From a checkpoint of a small mixture-of-experts model trained on Wikipedia.
Size: 14 layers, width 256, vocabulary 9706, 45.9M parameters.
Below are experts of layer 9 (counted from 0) of a mixture-of-experts language model. Rows are named gate (a neuron's input weights, with its number), up (a neuron's input weights, with its number) and show model dimensions 0-255. Each number is 500 + 50 x the weight over its row's rms, rounded and kept within 0 to 999. Numbers have three digits each.
Before each expert's rows: a language model's description of what the expert responds to. This comes from a sample of Wikipedia text that the model never trained on.

# expert 20
Line breaks and field labels in infobox-style lists, such as Coordinates, Born, ISBN, age, and the degree-minute-second marks of coordinates.
gate0:464545598496479418533483556523552518566454541447401525561484407548533517427549524472663525464500639472520508541454521508510588533604529471511496516466523519528481561516461574504514462338546465477517524498522496462506566538542609476477542544475398467490450482451512503467466472545469451499537491440493573545519453549510442474457459578527583570511436558502505537523514528414503479443462406565456536491477388464508488463524508469461469408473522495523503590599507490421536417488445527555401507571498499528510498545582586470575497589495571468522515522494493453476513511517461513428560437508521521432399580486501494507444489521400463503479577427484444480525491590440523584462601442528500524565516410452569464495386491545480533543449421454438463503460490523551453504495393450
up0:572419547456534551542526552438594522486477438481487451441469507441447479498465504513429581481517452535542556440461573414507556593485520520597565429439405518490512416484495447476428559382427439507404525550584544507533563532560565565521490540569552418499589519445567487510451440521512499568380440418544420400610558478547547533513464483511571452496529511533488478516454587487446517427486488478513422563557574474475464546533468501507518561468523574578431534601490561501491447577510386470470535504502469567538499461526605502500532533482562471542522546450474416518480465478476437429553443420503418515473517481449406465465526512377469435498536432578527568456537542428539538496504495479423492524525483525451510549486488515508505617461540538574482579490483519471497522474469478

# expert 39
Capital initials and parenthesized acronym openings, especially author initials in species names, such as (Richardson) S.L.Welsh, (CKLA), U.S.
gate0:556538494588546576461457533488428389466559489523528467506564428463506543496515465489529461536408385408459479428482390421552485534426447472401477408523468565559480602481557547545563542520485494477518530488465581555531459583510487558470503483530503557529507553412505556470603504465566502459348518518499536500488527505522518591545477486479518466513470418526514461544529420522525493460493466453474430475567549429476599552556478540475561466491541454484530507440457479533560557539571422572448554459579526434567434647464439542445585571516529503492416500443499496497512509475520503528498506471492546491418587566531430564472427544515429424453503409461482514524517494558520519418533509476597532461498485502513462521493499494489461353438414565535548540456398549514564546533506494
up0:474542501486476441478513622453440547461555478398554479479510477543457433499430406539541560423515485497411495530450481523509513498595535490490475501584494498490400496577619492452493526493476554579515557454604530486515422459503537541420441532521520442540560400439376494490535440487436478514516543546508452472387540433488475420532509479441562524509494551503501498475456508508438549529475539505412569405485491583530491488515548486527497545494528587466445472533613527468469520375521508498445463466413493457604594481545497462566423520501520475522572506556429430424533573528497638515565472542451545519604537533511501478531541458547382423503472459516445436494510534464570515405547531469463597506442510552560507486445543536484571523521565544440563511506591510481520492408460444

# expert 34
Decimal points, pipes, semicolons and digit pieces that split or divide figures in stats tables, like | .568, 4.2, 2015 RG237.
gate0:454541562477344408477587503591573482542491533408520550570544494530484419505493561475482498569381478467387631531450483473498560416439477416493433525538461528445461473522458530524478530465569504489552379503465490493486425487543576538497522504603511506436506564591503487485512453430490492501515571533529439636501514540451542563445541464377532434527512474380502526523476549524491457542486476514576510551474489497481514456461533475565459494594499535444421547481473488497500513563408479524505577471436558444432556525552480527479479510506573521485564408535480519440583523449524563445564439443550554490534574463485543479501460398516597550496566537591492439520384540521469498468529464481504415527490579491523425482480581417470534478477420498530547427522546491502531480518475559
up0:481493426494459466503547464502528561555452485412480555508457473435396437455465576404420549531535409533474597588467434601550517417517483522537489485479467477443471468462550501602496456545522521511496478479523614472477494490504556476496511503567513520506478508477447495456431444532429516504503607424463444536525486551488482567494494518390525401544509526548507487491445554538519516526447492553450452554466521396514472488558496466520438481424468474483424524534456515487561483489358526517501524479435547548490599410531472503538517529509476481537544470546502548525565445484554613486436592494507519591492545460492478534541529478603522597465548498671381483408490521500505415518469628444457452517403535550464480434569460578517540570516370480574512518477547504554561483489473567

# expert 30
First pieces of concrete nouns, often transport or sport, such as roll-ing, w-ing, Air-craft, s-emifinal, water, rail, field.
gate0:542543407454500558511531559533515420550470529562451477509468512492579555564493398465501492489521418454558480416530460460511536515555531468518554503392550416503495555510488532465480612439469577480436529453473444568585506587520492590463443413442556463638450539527535530494494503524468395396507504458503546531622540528437478561419437495471504460523544473568481521463545496439519482437444422521500512480516598460510449510497464464527478519516522497451396438479453634468555569449441535453566466501465502501522502531502480483554564486502443544453455482482522489360548549593575488541561482545554410518414530520478519448505505519502499392579500451556529431469513543487438451503519479539581487490504498564425518502513527433573580532499391660486550415505478476559527478472519460
up0:465454496493530430456442421528479556442478499462438517399555510488524572485509591450468476503503442485560474419535474542554465611527479493459553481530478469553475474472526456455592472588463558489499549507569531456524420473467411496414444512439486566460576497406525545539433527499448612556521555529540535362507471524462503472462578486549420524498534537461536535553484425541426429525501526593547456507557365512509534518523483569517474514481470448590513507595544508534509466478493405440540558595501371453451452450556559566513534416456630501504432396512522554565390467460563522473492530490460532505497465552554493495519449539532428472475548523461445491460395557506543462514541512490468564449538549526473522542508578469421452515443485535540469597611511526468553489451474607